Weights of a small mixture-of-experts language model, trained from scratch on English Wikipedia: 48 SwiGLU neurons an expert, a variant of Adam for the experts.
Below are experts of layer 4 (counted from 0) of a mixture-of-experts language model. Rows are named router (the router's row for the expert), gate (a neuron's input weights, with its number), up (a neuron's input weights, with its number) and show model dimensions 256-319. Each number is 128 + 32 x the weight over its row's rms, rounded and kept within 0 to 255. Numbers have three digits each.
After each expert's rows: "mostly gets" lists some tokens that are sent to it at least half of the time. This comes from a sample of Wikipedia text that the model never trained on.

# expert 43
router:125083111094115145149052081177149114080112142156087106153088167110126096114177090059148154075167170164101137128152138153143124172152139181078156173140098091153117088139082100151155093137182108
gate0:123105163102141171177120114139087070154074173091132127124147131151137105095097122105118146059153143127160137124138159122153111090054135143119093133178089129101163102088153111145117084149084145
up0:062061100120091156191117165099161029145091150141114182141111120173188114089150144111140140139153108144155168126123162115102121151174109120172140140148133152168168120085144204101120143116144112
gate1:122151140081162067086137145126145147124101116159137165179123077149093148131123132129147212126046161141123160157152115151129133113162175141166145151089086097113078141107117110190104118140136093
up1:124120176126071139153073126124142141140130061109180147107109145078150114100143128090198155085164113196123174125136117136111177123103095126093127111169116112091119111176127156115220167137130109
gate2:143135146082099094145118108183093099098152150098128091130099108127052108117154074123158078071149119100153095133137132124166201156149128090108141097145073127139120149129094183110143172112155102
up2:155143170177174078104204122130148087069081180140120112115105167118121104153125146112126089170123134147116125153109113139191136168182101142176116114165070182159127182115139126148180100112098136
gate3:158154113129160152145161159167080109127087092144114157139113172050118194109059175111110192105144115109067086103130091121116125179098119145107067093135108090122111103142055096226108164119129107
up3:072160131056124152138126133131148166128101131129095189177160114102122104165179136095120176107116162122044136122155065136115112141079142114111198122164164083140140119123164105075085130108135173
gate4:169121156047100188124133137186131152099095132099193177165156115087142118051111135111165129099116115093069131143164133103142138125217126146093091099134153119147148114116123107111097066164144135
up4:124130207141119089131123155170132083140066143095093157163111136127129154040141155177197161132178081141096142163101103113126130106161088141118145161070147126167125101109090124073096151136125055
gate5:171060114137114083131132091148123175146157160123115138104151138125118139104129100142119095094123153112149193120103101144109124126121125170106153139144109197115197115107086121067111056122115161
up5:188165146128143129132165115157120151148205134137127144124143150081110116145135107153126140137113129118117152107155096139116143076183188091141092102130175145090061191117131155132119159083181105
gate6:133170125138191124070055104159134143114122168092177104085085129164121136151084089126071086110096111133156082097151145112154145155151130171121123155128130159091107094180091093137110093133141081
up6:155140167162125132138119144109129110152137093139094143177113094108131123088128130126156121136122057133111133113146085124136147140140145122183146090102170111140046075056152173116118135164141135
gate7:116120118078151090154130132106126128122156168120097105148160130143134120087120123072155188105163117067091105116119089119153165164188134128209106137134097146125099164159095136047120136089131110
up7:164155117105128148161097150156140138121104104175179130121175128124058122105098160143160137125138149152145130135140119144072130114158113173070165126182129123116206119146147140143176109101162132
gate8:112096095170124084167091114181188175125150103106117152150083096161186126137112119164141103049139094128136117082096182101112124114082081146147099119123111105158087048098086174210056151143126105
up8:155147191177076129161122127068128127087142071158100146130103094175125131132102103123197092103181134157126087151171068125109106169062229161178108164098105143106120091176147162136153092138153146
gate9:095103085110126159146111039140081161146163125076144116128128193104148159121101110157118174106170178147131045117197127165090126095147166178138119143110123127178123103109122081145105153123120105
up9:154146085152140099130111102093126170170156199135111145103165143139131090111130096100069125148104113142115134134191120171221124096145166163116148141078124129175112127238163127093129139132117177
gate10:132091130151170121161126149131146055130114118116097153105138067145057122068087137159142126144147165127110135074117122115135125133156081145152127120184099142192094144151139123083177102133138098
up10:086138072131131141118106142123115184101105079143115160138146131150146173184187158179094134079119143099092106113161102122103051152126126088124136075096087127149172108238094114164084182137137177
gate11:183124119058093167117159086143168134092153138076130129162143154098154178108143116110098155109157129152087101174136080166134152138105155106116132063082121083134093123074133148119119160103168110
up11:161176137084081151128117106100115136098196160150124146117152116159112154114089154130113112136144163144043112167129098119168123132080145144144107123081136082160091108114144137146123143143153109
gate12:168092136135164100138112141141148121200020163135111152118143158098142090118087076164049203148098092131136104107161112147111108109154099135079117136125121041113137121130112158135097146038151181
up12:123125176101086071173090083085149151176164091115122135169184119113149117143162086138134101123131087120113118156146138122127115113100176142124080032105129130073075142061151147108114166177067103
gate13:139164100060086149134111186152163186039182122097134123196150125147111138169135131145219125135116161094061095148159132146141151160168156134123178104080157176164116079091158105129150085114076113
up13:073129163158160162133109154132182080163132117138091139121131131155098144095118111117097102170114066138177091092101181077142146152145100146087063147125167138150101180135143152127137169151128092
gate14:159173138059104117195125132166164143115129170120102138140141097069147142157151061127122118166159138116141134085064153121108127141164099129162128114156098118106189121089142132164130097168168143
up14:150151155144125169158143040142142080147098118095076100105107187107196114161174093121103060105122173121119152077113160121109118113153135140108146113128127169091049147090105158074083121197107113
gate15:180138084103119190141109102181122145187152132133124112126205075187106129115130105171175189131119098135101115147115199149094112084117136161124134136194075111100194129096161109169147103098162107
up15:164143149126116142058126112148121124058143239111145118113130192129116161135106157097103142108123091147120095091130139116129131110152146152096104085135079166112130148150103134079088078138110129
mostly gets: " USA", " ENG", " MF", " ESP", " FW", " JPN"

# expert 9
router:137150153105084116085061134123132097096109095121095103175139121092092154143156107126119093108128149152112154152178100190114093079134132116071143130135118157085107108114122183103108091171108118
gate0:191113162140230154098117097125163097152096087151117085164104152062144138094106122107126130118141093109146122156094119163137118102115132115131162121043157088163074149126177127116129133171169078
up0:137113120202174109173148161120117120135150160139109158121097188183111155134120113190103154090178164120134093110143110105131189137102148174114133153131131140047143155120088105120142125125139129
gate1:111149101090112116128099140252187151110114023131135136124120131090148128136142101125111157114114071114142170187146142096107168104114089185137177137144061150151121098149083108199111133127192088
up1:132078212143130062157121131108140162113172167114074117167098182133136177129104102103120131175123090105143080081104164153140102153126131123132137154094083133147104109119123083073137146070073106
gate2:090126189107143161095143096118149141133139069150126174133096185110178071156131101089121142151096138095139187164112120111105109135113127102146142144053179111044147129116174153124117144137085041
up2:097095085139128144153150117086107112143088202143151105146136138153150152135183129117133187171184155129169158127122132156186094142151204101066114083149165124144096108118145145142156082125142116
gate3:212091064179120104172171124113134095112060086160133088094075139140120139122115139118122094142143171101099141131148132133098136111092126170091091161140106123101152126083140124167162119151108067
up3:142141105135148160167132165172100134161146137138086176084073166111107158161153120097131126098134087163086103164071150120134145176162113100164153098125120099163148099152135157093150119134128157
gate4:124139103158137182133107118088026079130086116154168123125142111109156108102125172086115166166081167138128132172072123168063102118177113150151152134165111148120073113127167205092121107099116138
up4:146163086060121144133111195121116104103090091189160108165141164083144064123108153143108076141083146138146166195107125132154106132093126116152193202092072143117080136155161150130105119184133174
gate5:077125155127130098136146144105098113156123107128154159065074159119108095109129177110106138115164108079193174133111094150193136126184105088131133163101112164177151158166112128149117151173115073
up5:081085118157172124104122138154186108113103098149119085126181167112189125059109099161125142078111091158159163135160104131126128130137055115105080135053113117101132153154133132151135215164120095
gate6:143132116091116186150141120132135125102119145105152130107104113070161092113131153081091132122124149080184167076107200119160078123131082093134151116132130111137167097067067156119154102129144151
up6:147080139098106050050135178114139140131173109154142096117143174115140128133110129145069139193117107159077125190210091145103091125117143155132102116103162115131105179138112107123135167171123162
gate7:159156129085103104181056154117177181136078072118081082217105134118144139113127134139121114136092085164129127149155137179144120153096108118105129138082096097124100138089163122120138173100111084
up7:135192171076105122176159103052132143081118172073146086120124107113110155081136148157113141110101155151086117168149132142204091103080129133100137148099128094117148098039154111117164130081121162
gate8:100177106115171129160103114117158104126164142162129149173137139120142132154122159145139089132123095153147154107169127176181121043176132127165085073106130157155088110111103068159117092122120145
up8:130124147113118124144147142161191062104153162177142117109154120115094076123106067082112113126091125106165211148121121141111083092118099116164112083113148160106146150150168101153080078146107145
gate9:074109102107174116162097147110110132207098095164177125091125078175145180143140180166158105085131115090142165141139113162135155075082098145082110158123187141144095141176146129176124143100164155
up9:079142120135132128125157131166098116174099126153165103091132133179103075122101141143098096069133118138134124124110126101114095031094146159102143130119126133104133160121103132133101109092121127
gate10:079179149138099198106144129144156222074139153119103144128069067152089179130122154098094143154134143101111182140116208141112130121180052133137110088159095113132147118118146170177104144143105128
up10:103147115127108122114115155104145122143067153159112124140122116139093170163113103169134127149121222159125070135118177169092139142153098110157127076164157135135199087165099126108158189117117168
gate11:054153167112167158161148179176084076124144163142109078121131167159074129158128155139145091085127110123085112176149089146202146127113099094060166181077159144128130142187106170111073137126158169
up11:129121125097153131136127130144087152122137166188150153158198123095136101131110111185088127091092184115081110111158155073122115137133114106096187126128182109136100083228159133156110142107136111
gate12:115157160073138170124099063101132157166106141075190107156140139114134163126150136098143108115137106141153146135101104133130101093129180104149082078123157088087164131181156134173196209114163126
up12:166176142103140074086102084150123183088150132137131129157093121150102138125172205152119126183111096131141122082111159073133131121131152143134090083152102096118123124143112097085139104145140181
gate13:187151127138120151138104176088214144150116097095159157191105140202105137109130158103180115156108121122162151143101139150177133071115109113072076101174166111121029127114120150160147120185122076
up13:074089163154102102094096140156072123132123154127139148075131130145159096172133121092123164131162101124077151063134131097160154208166176122148060137134096134086172093137116107058107138081141116
gate14:127129176086166158130127057134158158137148115192147157104124160082082123150175092128084101071109033096135137113107116097110148070090148123080142109102093152147081083127067112141125101114125205
up14:114167180136198098116141110118165141138153117137145144126136147113128124148115068138090133154118120107127165167091155102129170122166118092152136147106085201071072137105061099100104150172127062
gate15:131105151058151118085104154134164164153069166133194074111123073122107095090120152066174102080122167134102191172112068118174163112120116064117140117112161162096155132092169091099157120204116139
up15:088094097166116107149153121135131050144161080116073167064141158124138183149149168180119139110172097129121105120183163153140110188188121139129115126141066068158143106210132152081132122092108148
mostly gets: " Phylum", " Turnout", " Binomial", "History", "Population", " Spouse"

# expert 36
router:136100128163092123106076126142158178125099115129115117156092111082058139151171119123158109117190230135098110158133118179162103148107093108093130133173145082114140111145131145063136081113157164
gate0:128098106132149098097107143144144133105075128098144094171095100169119158176178123136083181113144115128091115128154114160121160172098125110164109131150076043130191112131102121111147115127164192
up0:116149157118117080089142114131190179155075144083146067164105134130116099110084128148136144137174112125112158167185063150154132170097115124160086089178089094045128114139165172084158111170166146
gate1:144068164134105165172070159102124137117144050168071126114121127060159147146139121074135127119155116074120147126134163165182131211116146081171090125126136080069149108171149159168161103161169174
up1:176101144125116147103108143121158143146136107195046188138110203064159161158090084127113088153181105121113091115120195199147122200111163118170081104157137134076145125117155084137160123143124137
gate2:137096151061138085162111104143064155132183110157162098166195127150065178160188094108164102140144102087162146108116105132197101094155094150105136136136128099132063099102125125157111091093120186
up2:169135147123152157120144117158137112163201176121148092120142104150067171102171132171116106147093127139155116155102099145150087105137141242111148122119097092094080095122176108141159153101086166
gate3:097127095170153127104092126118095141103157154102122127104122133136110179165110081121071106113107139088151117159115088132185158117176088172090138088088237129179114136086096182114089129120149163
up3:114158092112090114099145157136134104159181096173087143154116145209095114047115152158141183160204059118114150107127101124166077121087147124108150120134101123131117123140152096137106119136060091
gate4:140161128112093049112119153125142150146154097244095153150121177121174149154118173057148102184192136219089068169155116066150126089111116154127120097120137067063151113155094125151138098129190137
up4:116153158132127049056178184116114121152144098208092108140136170155150173162125087081140125139158139172129075169136118119212115116132104146131100083101147093050127124140128142119179180131143082
gate5:108120165128109134161104131126080139140208138163163115119135126102092138162109084183115122075071135141146099100124119113173134064146086111118124133103229169143090134136084172197133070141144155
up5:172129113131146111179119077198098136145182082123191134126140141187092111132134123146184122148140094129133102140088113093184086142161113147091143095111140102080110074093145184131163141131089135
gate6:081171150137173174156119132135135127081141115116100136130129123134176203151138107140133169172114117080126127156119106109123154123118098064122093110142098138084109148125104144116128153090187145
up6:171183072092139099164126182080086096039130065123168095087143110083115132154118093109176134128114132128111143170149135205088116172162129066156108080096141134175111104086126166132129187164068108
gate7:090124104074139160182153111175036118115169134086148130149105113117082123152166168167146153135188112117184160172160118106115166128109066152087152088022121120147124099111164153102073079138117091
up7:101118140103098116092134098186146151075168106100215145122097123138131096142181164188129153064125138123109107137115149123106181107085122114114189098078111103146123108108182113119111076105113066
gate8:095133122194119120123129109121116144148125093164117145159094130106112117089134102145132161157137123153114116126081114156162084190109196081106128087161121093113132136133188072139153098044133107
up8:128104148093121225151139158075123124090143158074148164122142121109120142111084123140129103131130140058127155124122140102152164128111100166164137134105181202103131119123078157146147134113119085
gate9:113093163129136129097112145128130169071142069134180150182152135106119047125156156130166167115130121110144152175106160129136098111083142072124106099169164089127077131129154151084116119117164108
up9:128134147146108117147126207178114189128133087193156158188162117083127138166128112110142172107071111071079178139078124157099041151044139116100131106159159088058103142114171105106163086085105085
gate10:135085135062123139153143194116149170091115199164151103126171104112077085145135145062164148135124107117107213105156193116123118190148161117122095126142108135088149136121120104145109082125129172
up10:132175186168083125107077131158154123082118148138157180104082087165114133178094121064096120151176146133145135096126163146129119119056115135166080118110130123131109129133147106067158127125127144
gate11:100112099153129096132144053191105116134173140123103104147075182126154158133202097117095135108172166091138115140132125159101142193175120112125146130142147087116131115115135188115129102092170135
up11:085168164155143111111120128078152195125103095136138162148145174124103104162117099101171102132148216125098107195166087138153120133116077155105065080162171107080189140182061138103166120123129108
gate12:158118143101175153149132130173161148143081045123121088144151162097153134095120114091186141156149158124059113155155084126121132172178116125127078080168085068112121078133173088102146107090142119
up12:111121117099123153152144106136147112138146135094105121099149144135142169105134141145193128182178134155138153141158097087146127173195122049118116112158110110080112116131152083129165079175153144
gate13:116147154100035106150157114147127145130128115099132154145142117138125090201122102137141147156128156106150136106149141088132123145112077132105094110141137122119122163126076118129055124182161079
up13:054171144139063121143110147067115078062094157147084183143171117139183091118084147135153122157127110114165120108177083092152124133158094127154087120160110104112088123146126162129090146127111083
gate14:108122121101062118173086158198105146098127141148124151137143144081077087176119123082154132167130155128137151106130118130136160161161064045100096120193113157155122111132081141150112125137174142
up14:120142153101080096101153110093105100146143124125127143179120113171181140121110101110148133161167113129103079160134116137138142106092111077115151078155227166189124169136078180157105155110091157
gate15:102113116120129066113138163110132125085165156109099121169139129159158121134117143125079138086159145131153078145127157111168135125099103165133133153119165082102158156141108093142142120162119148
up15:166129122099137142110126121198098141170137109107156092067107154065086192162144122188129153097097104128190147149170096135147173130167148066128144155103073132166084079148179132163126121088176127
mostly gets: "20", " J", "00", " twenty", " multi", " Ministry"

# expert 16
router:130105126164088110152036143112161100114097122123084118116130122074126167112173112105128117153138104174057115121144125193117114122130120116103133127132136080101101139140113116038155089115111114
gate0:119145142060122155145166075141152106045176139097057123098195113088153079144141152163126102136103120141144118113104158137098094128143116156150124104126135101108117144114076094136126100127129175
up0:105162121047148147189191079098115110079119145156066164086146126084170043154145145147154090164147096184125069111124188164103105124139113154114139076094096128106154126091079126112149093168113167
gate1:059152163122033099128149085132080139122123096115097113116105069099144129143109122129143139119076141134107121124193144130155088120155078194200085117115097092098098145147155123126131057161098065
up1:128138134152129101137121163089144209093129099162206132120117140068129132129093180075098122098142124165127094144117201106107161148123131156181109177127093114094155154132143085117103100164119127
gate2:059135153121065068145102167141161093158111062042127112182186139131147162126128139130152126100109113075131142175144079126140151176154107143175120126142133090155094119152135185115206138108113140
up2:081143094099146088145150116126105095158128151141172157152117180105160094079129123148181140137149109114126086163121075192139127124162112145133143084110156196147176160133180160130142078138116181
gate3:133074130133192103168171099122145108076107167088126064102154104166121122099111137086161140136112080126120145173113128092109121114172112203200163160128153067161104126116148147098133118084118173
up3:109091193156155100154100087097097074072108125104138124128087182145117145109069118086114138106134072108149130123147132103139125078120137200120098120147143117114104171136097113098165158143115125
gate4:154069081144076144136088081134163099139151107066138097145074112109131073142147094183097083106169161186091080094108164171108128098159129123128192129158085114130155097109095078131095112139140154
up4:121111152102107184111136077142149152129104135086181121151163161129168135204204149121143156145127151109176108127106103094103114052134130177128166214093118114119069091112184085129152113132112130
gate5:141182176162156169108137098128111112119122069114171159101124144125133151173077112199130123154105142131175118181130141069124112086102158158132076136130118119120090185153154130114151109102106177
up5:119128177167115112146119084125147139114097168174094166179106101180101120117079131133156162091111131130140083113171084071178147105111122158083119060162165185121152146167069097134117137155161115
gate6:116107096148151116153149126171105231110153171101113107125176093080128116131118122130144086132151181162105130120074123148070082089086129137103130075072175131198122155109182142142130145147116131
up6:123136139159139120131094075152093152091130127109078105100148091073106172149079139169092096143137152137132079075147121151150091117102106150127105099071158137138083142148130120128115166123128086
gate7:078075134154091134154091090103142094119109117115187180105082136059097136127094122211094100137142136127149094065198195113101163140133141163139138132137126055113089148144106147119168071131100115
up7:154177150149164134191100149130100167117106101123103149129102110134158044132125117120165107113138083153141145150068156158097138055065101145082156074098088107046195124131107135082144172145165132
gate8:138130074112103183104143088137085084123122151062183130121080118130152164106136099058126120172125137102142107096130147129133111096102136204143133164101105100132115089169157074088159135086102118
up8:123168142141160150153148131110149180152120153119144157138143146130099042138150132235122161139169142179153155180091065121086132154151131098070122164103111138125224130076132154168137119160143160
gate9:156104069159136120127117168069159138093151128150085122180143143157126154089138119171113162132148098160129091093165087063117096111102159075098137067142127156133115146111167143136172110130102110
up9:117147157106093118154126076183134094160102128063180124115073147093147131126190169146125119090132123127126123154121139129104129087120122128128145191140064078178106099140092156159110077147117120
gate10:119110087136105092106112119143150134096162064110120157172120091121114107093126182119152085136124060124132122101095113098130125136042133129127151094137044131100164130122193088094116110167156142
up10:123158070186088142113112144097095081161099123203185106161106165184100133119108074120117150126116131093150148112150083116166147104175131157158122115118205117125130116129159147146115172181143126
gate11:162152160152140096053050089093101108119116105115133152116145060070117216152137091155099094117080143128109118094175111164147078108152196141129076112145173133088077108185095108104080151065139100
up11:152096060159077163110088116123197108097138124112130140080090087104116096068131120171112106197131177075162087107070132166102097112153130134130181143180087100125126145108166113116116122116078107
gate12:172117130135151130154123204127153123142148140127128063167203158162177074096101110125144125149148129117163152115120124127169110085087098139091130090115126136164156153193002120121071150113077083
up12:091232128158197067109148135093109089150135168163133121169095152127168131153135115114110082127153080177040092104142140137183161088119111099130098089083086165156117132101156147143170122124144142
gate13:109166097131127087096114155100097121157114138090065165127056142102111102125105161174108135109117112107133185196098164145177085116143060109208142156111124071100143161160204044147150124134177088
up13:048130159155122136136104107105097123080175101100159124087163127134115158111126113111158089135137148081121095073162045160200160120161122130077094123116137225200127120143099171115086165184149148
gate14:104116116162137126109044057132158120164140112100179139068122131165097127135120102141096136155177152173108066072154159171124132141097141151089130114159121143142100066152114106117137128158123101
up14:131145119098161143166184104131126130125127103137140067093080148181180067117087121090154096134124097147146127145134085116154208134149106086079138083101112169217184177109122166132146148125123124
gate15:186108088122107115168089114094119142137202115121157060126095095176133157134162126163129123133172146144107115124138052101141091143161116111137154128093126186142124123073099147141185124077118114
up15:146106164112157149097187058112082164146134107073142130078083111080137147151070163101139110156115139129082155168091125152152143134116120174135140154135152100126072185084199029146134137204156138
mostly gets: "19", "20", "28", "31", "18", "29"

# expert 59
router:097139126111136103139100124132085177082118144118089077141084121094125152122209161113129178138171096180119168149097129120141141142160090129100129162081147093135102093117093146105126052156119098
gate0:113103154100140161086176122144112120138122159151127162161097122094113129116198166169077143106160129137077117152119170150100155096097130163106091156104154061055120120091188108146176142087112183
up0:092145148129112125139140137173185130088111177077123124148074086127124101146139080190147079156121159170113163112106194152139092115092077160127175145157192201134120164108143113125149172137123107
gate1:088108152078100129150133176133201134119189130143127109119201139099124105169134111131196106154130126098143151103086122094067154128150103076097110139133153173145184140111159126166156126178139141
up1:155109102134081110102152098165106086096108133111155141061099120138123099141146154090097139158134103142114149067133198144150160146125198137104143111128109119140128054135081131109118082098144113
gate2:120167099123121088122145225144080122100171121130104149131107096128125152158139110111110122170125060093111206097124111194100138185179079143148112106086141104081122172133123146174146116123126069
up2:156116124122183087152130086168117101090074126119136127170155140135131122163134076117133148161148072129172164057133109100067102112164086073106113147077143104207134128098113173132142089096136112
gate3:116157160059122106133102082120142116122123046131111141182114144106117120128176152187102107130090128167115102108124128133136160098114040115136101134157176116153105088164078140145088092116129086
up3:117127178105132104136130082098174188161092085092109089169127150115172118121188168115148126188151151070133095138074175152156115117097054140128128094189150090108116133099092112143122053137093089
gate4:137157111125170207126137149100137226118121150123135098105163085142157167106164090117133129132118124096152167174117073162151096144120209116172172088143125117113104152092137179097128150100132148
up4:149197139106148074110133139136171121109159151171074111131121139092118086112097184087107127138179099112161105128128149167158124121148094111107142138104093118045119160127112099146088148151107087
gate5:183136108108118126189115194167177123133104145152108138116136109129069134157111182109155110140145117113085099128101187131150133161153082096114103110122098141065121115144093139111097135162151141
up5:180091130116117159166157109156121165147134153102101152151070161129145112194117185112144104134162108077085094161121138136106128218118161099122202203091128123135142170135145175148122143064147139
gate6:189185125089165149128152142109128104149134143143119087110116135133127152065110114203132127103183108152029137138124151132075122119189100143169157132115107145052112171129152084087180188166097116
up6:106165147148133081127127080090167101134099121195096133077126141112093112105127132126114056133108083166052212139173177111141145081130070126159134139114100087099099138161146141139107089206108129
gate7:096129194188082119174132142140143166107135093133110141144107125121160141115147134061133144154163173128077081129116179151163086149080114157156091136128181107127126134075098134160146082118190092
up7:110097054105153108128122091130108098165152083156096137093124154133101118098119120128137089141099151118181126147125118103116123097131130132105237118178089153167119120166113105135115138141100103
gate8:119095145156120087125134148134114189114109078138142154097153068165175079132096118090159177093109168108159115133122122071151161118151168132136101170079107155069144168087085099143052049156138080
up8:163098118085110155126130112170157147039067197118127129174188139137131132142163170111123086139164202077144055098088115122140112163100131163114119128139159092091068084117081141087155088192155145
gate9:119119157145109170153113127142144128157087103179040165119096124117150119163165171183118134149118132151067157116149178134009156183127106145058215108107151079136114109128036127139137143164124148
up9:150141141152112150162155110107137138125158145171079130102139147130160182208157167181098137166103145156088118086145142138092178107087106110103151102130159091121125087074028097106116161161131118
gate10:225139173126147143222108107174121132059094097151148171103103132075113088153147163093173144098125068213115177123153126126144167103127166126169118132073136098107127146114087117104070040132147124
up10:099132185111161100094135123163077153078099108128186130170129110092132091157081156174176106125107136127090147127147163071072156088143125128196083118104137118109131176118125083095090129154112144
gate11:129127070057199140138163125199145137198138146133158118102099152108138121155130082120119107130118160159095178183116149126113170077150114130135117148114153088148127093183195120112124124102154103
up11:185136084096134080132114162136118165102119133144096114140174140141107124124143110122129095136100149162095131140109106206127104158107138124140181116156065113118113122136133132129142201138125134
gate12:099127134147104108139103089095126138097157148084122153111118117132140189084110146100127081200139101100138166104116149178117157104171141043174132134107145187095089205129135130063146091177104123
up12:123192149103151171154119108098099108110159135136100223126169137111106176173146113150160116124116106171120158161149085096083107090170153124186145116140139117099095159115210093154153077100126154
gate13:096106094176109092156110149157110160084144104109126099089091095100106120101127168118094140118105197089112152107116128127146126115102087135151145140142156115071086170159105137144096088120111132
up13:084145115144092124177108118172149144103128098189111111109136120139154118123094112111123086152083078116147159086149226135140152114147127132143131155092106128107113192110101116122104117093124093
gate14:114101174136166158137135136072070127126120110142123132162146122149108140147128151137091188111079113103164091107119155109092108076111151079189052138088080096143135102198106135106157049124162140
up14:053131077152153144087123132102147122062074145069161076195145099113135184179067105137108184069102080113110108146069126123133092162146084100143081104113106140114081152148145178098152126120145153
gate15:153088154095137188154123128129191170138088144122071145146145045063089085189108145115153130143135197161117163141147124132095107176109137109093062129116099130085112152105153106142148085152123154
up15:129170101153146110126086160143058122140202103135161171143119161126126144122158121116091146112145202055150135088099115149152094140082157173131153165128172154204119152120008085141044165126124104
mostly gets: " Air", " Cup", " Airport", " TV", "TV", " Street"

# expert 50
router:113107100139144108136104150092104091098126117136065143105113124063165118122184163120121169118138138122111117165112169144141194166164094087101129138119165091132099106130139150160116091127189105
gate0:156128087188154125135171157095158146101165127218103169113047176162115144107120118141122145156121139095120089139122167140077195168157109172179121157158139130156104186136117156107135123141115036
up0:156145081134143152132132191144142149072119109143066131110106125163118148084137154143126133128095127118105113150170129109112155143169115166162116160110133159165123204120106155126159136127109058
gate1:130138064119137121135168109130147117160130131065099085147092171118122105065172166178133114140137125127078097126093140137109101157108069117132122078164199079099073077168169140188158205129111118
up1:111123092103128093154144121191145132188133100094125120119064100130163092175191102093133080157069075060111183109121140202117138154104096058091158078169129150113046130113122110118089158131135102
gate2:121096085117138132119146191164136098082148164128135170127088076130137139136143162117092140124131139086129160132176192107116187148152151093114144186165119137133111236123117160121104060141130123
up2:095122141134116145117125131144146141114089125112070109122126104090166110165139173092098090117156116123093099112128120124075164139187140141095104184117141096123153114140129129104147161116117163
gate3:064126122070019149178149112129105172142086098133161198096223125154137166081124143179114151122098172091127076183151124106204130126138136119139164118106100156153175080149152104124107155097145073
up3:104179142174166128092124123159173193131093168150075182111140183085114155213141154146132139127128098129125163080124122144113090076191165131152101067120075101073166117098191077117107145126124168
gate4:150159155128099118079122105152129178102080136078108147131103131068149107100134130134099110161105135113100144100133182131055099123139101110130134050060133098093146108116104173107137166160117105
up4:084113186131124107146100171152138166114160101156095083122170131075075148145181129130128159129094083147122170107181165146145120126211122121124112156118060156076124103144105101106126180072106155
gate5:138154160078133178108120174103179066137104135126131123125137147102133130149155133125049077140166173111178153152106120078126069048143120129179178214137097131159151106130172149164107108114115106
up5:157189082097125170134136087123095108083087112094154148070124157141177083128133145065089114169161130078149182127046109115155177104183146152128169162111154121127147119139114173162087183103120133
gate6:090142126085141138110099168115090136082102135217163164089125159081158146092122048145100153174071155085170133124121127117084094149138171135150160072129114126141125136071126162174133168176107133
up6:118138132140112023095126069119124133141160106101071140170124121186145151139138124088175185099088075154125165113166139153141177142139053112107094125085115166157125124171121133138111135121142081
gate7:125070109161114136137100127191121103098146114094146168154065122098122097133133132089173145136139154064121121128092154088152169190163172080082084083173165145150133113161163175184087113107092125
up7:123073101210122089111122131138143145104194158127125109165130119129133139169177132093087121151134079143066115087135144090090116165155157149128111127150128125167126158142132059074068153154148144
gate8:132127137171122142126115099079143167053124127164083141105125114060108195081120194168145127047111129141092071148143159129159142136112084163149106098165115123116094099083119111147214150148146131
up8:137090154108135161163099146156097105156121081133181102155122086196171071088142110093089106185068111103100118095104101126094113151177162144121147149076140152140127148178127169132085162130092131
gate9:162077093122193179181157080072122141059094134135110216104107141073122125128132182134120167128116114091149088111122126125122116120132170145121161115181155112147048150061091130141128087141142054
up9:172096095147082132140140127142194143109066108137081182116196137156105107064170125123186145180112132148123137120076140180149065143137110122066121147172135172076167181091139158091097171156104140
gate10:133116085085130164080136146117137127117154087125167068142151129120087117203131129134163150117186164129121139135125062086100139144134160131148119169114106162095098146101187036139087157143168106
up10:096147090070129174147150094105086086158104133110123110051115162080157129162174106198133146192120190146141095109193123130139163122148143119130187168103143134156081133107174096147035208124144106
gate11:129171148196111153152128094094068066087165128133123134127084137117192119070111190162124081115127119083106093133154159126178147090108107189127115133161144112154074080144121140135137086119092109
up11:133111112124197100145128101102143126055053105115145095161106086088116107142118059129136089074044053166131135141148124119092128149122116129154116080112169125149141131122133119124114144152080166
gate12:104098145134070139143103125128152141146081118128132153093155108125103108127151094102072104124132158064131157109125126105102102119141093123149072153122133138119104123175135135146102099068168147
up12:172156138106133166107113174109107162106196134149103126117145160089073180151084136173194130083149135177158101114147065153134123098146187080109127108111166140102187111096142099172137104152137179
gate13:101125102197140099112085112148106110121117109141118103138137179119088134165124143079172189094147132138116116141180148127150155163162169128130083059124091153139164127160092106069107138161073129
up13:171114134189171121109106115111146124119149121128137146076102131108165144110101167134101157099112127083093106120115132145141166184130093102095064025168127117111060114166140107190133079131110158
gate14:135139162144146085144104132131170094061098115089118180116120121093120150084158154103086110151123117067126095151056155152152165133172084153095064123119175124093156140089169081147193175201096144
up14:186048098165121096143139118161116110140111158130106135126172069134129115159129082134150173123096094156145095098124101119203159165050195101073099070209150110107128123119080099149102124193107115
gate15:139083172126114100145117142076150116107149148127126135097130099153137121131146131080105145106124143105133090136116166143164131147122055107171188156078118100110148178138107131127052110158141097
up15:139191098119167154122079108159104216142188168146163108159157119118055099091096115123150136127125087190102129103147116149139063093208148176142100070119094148103087160115116011071127135144102152
mostly gets: "Scientific", " disease", " fish", " blood", " wood", " tree"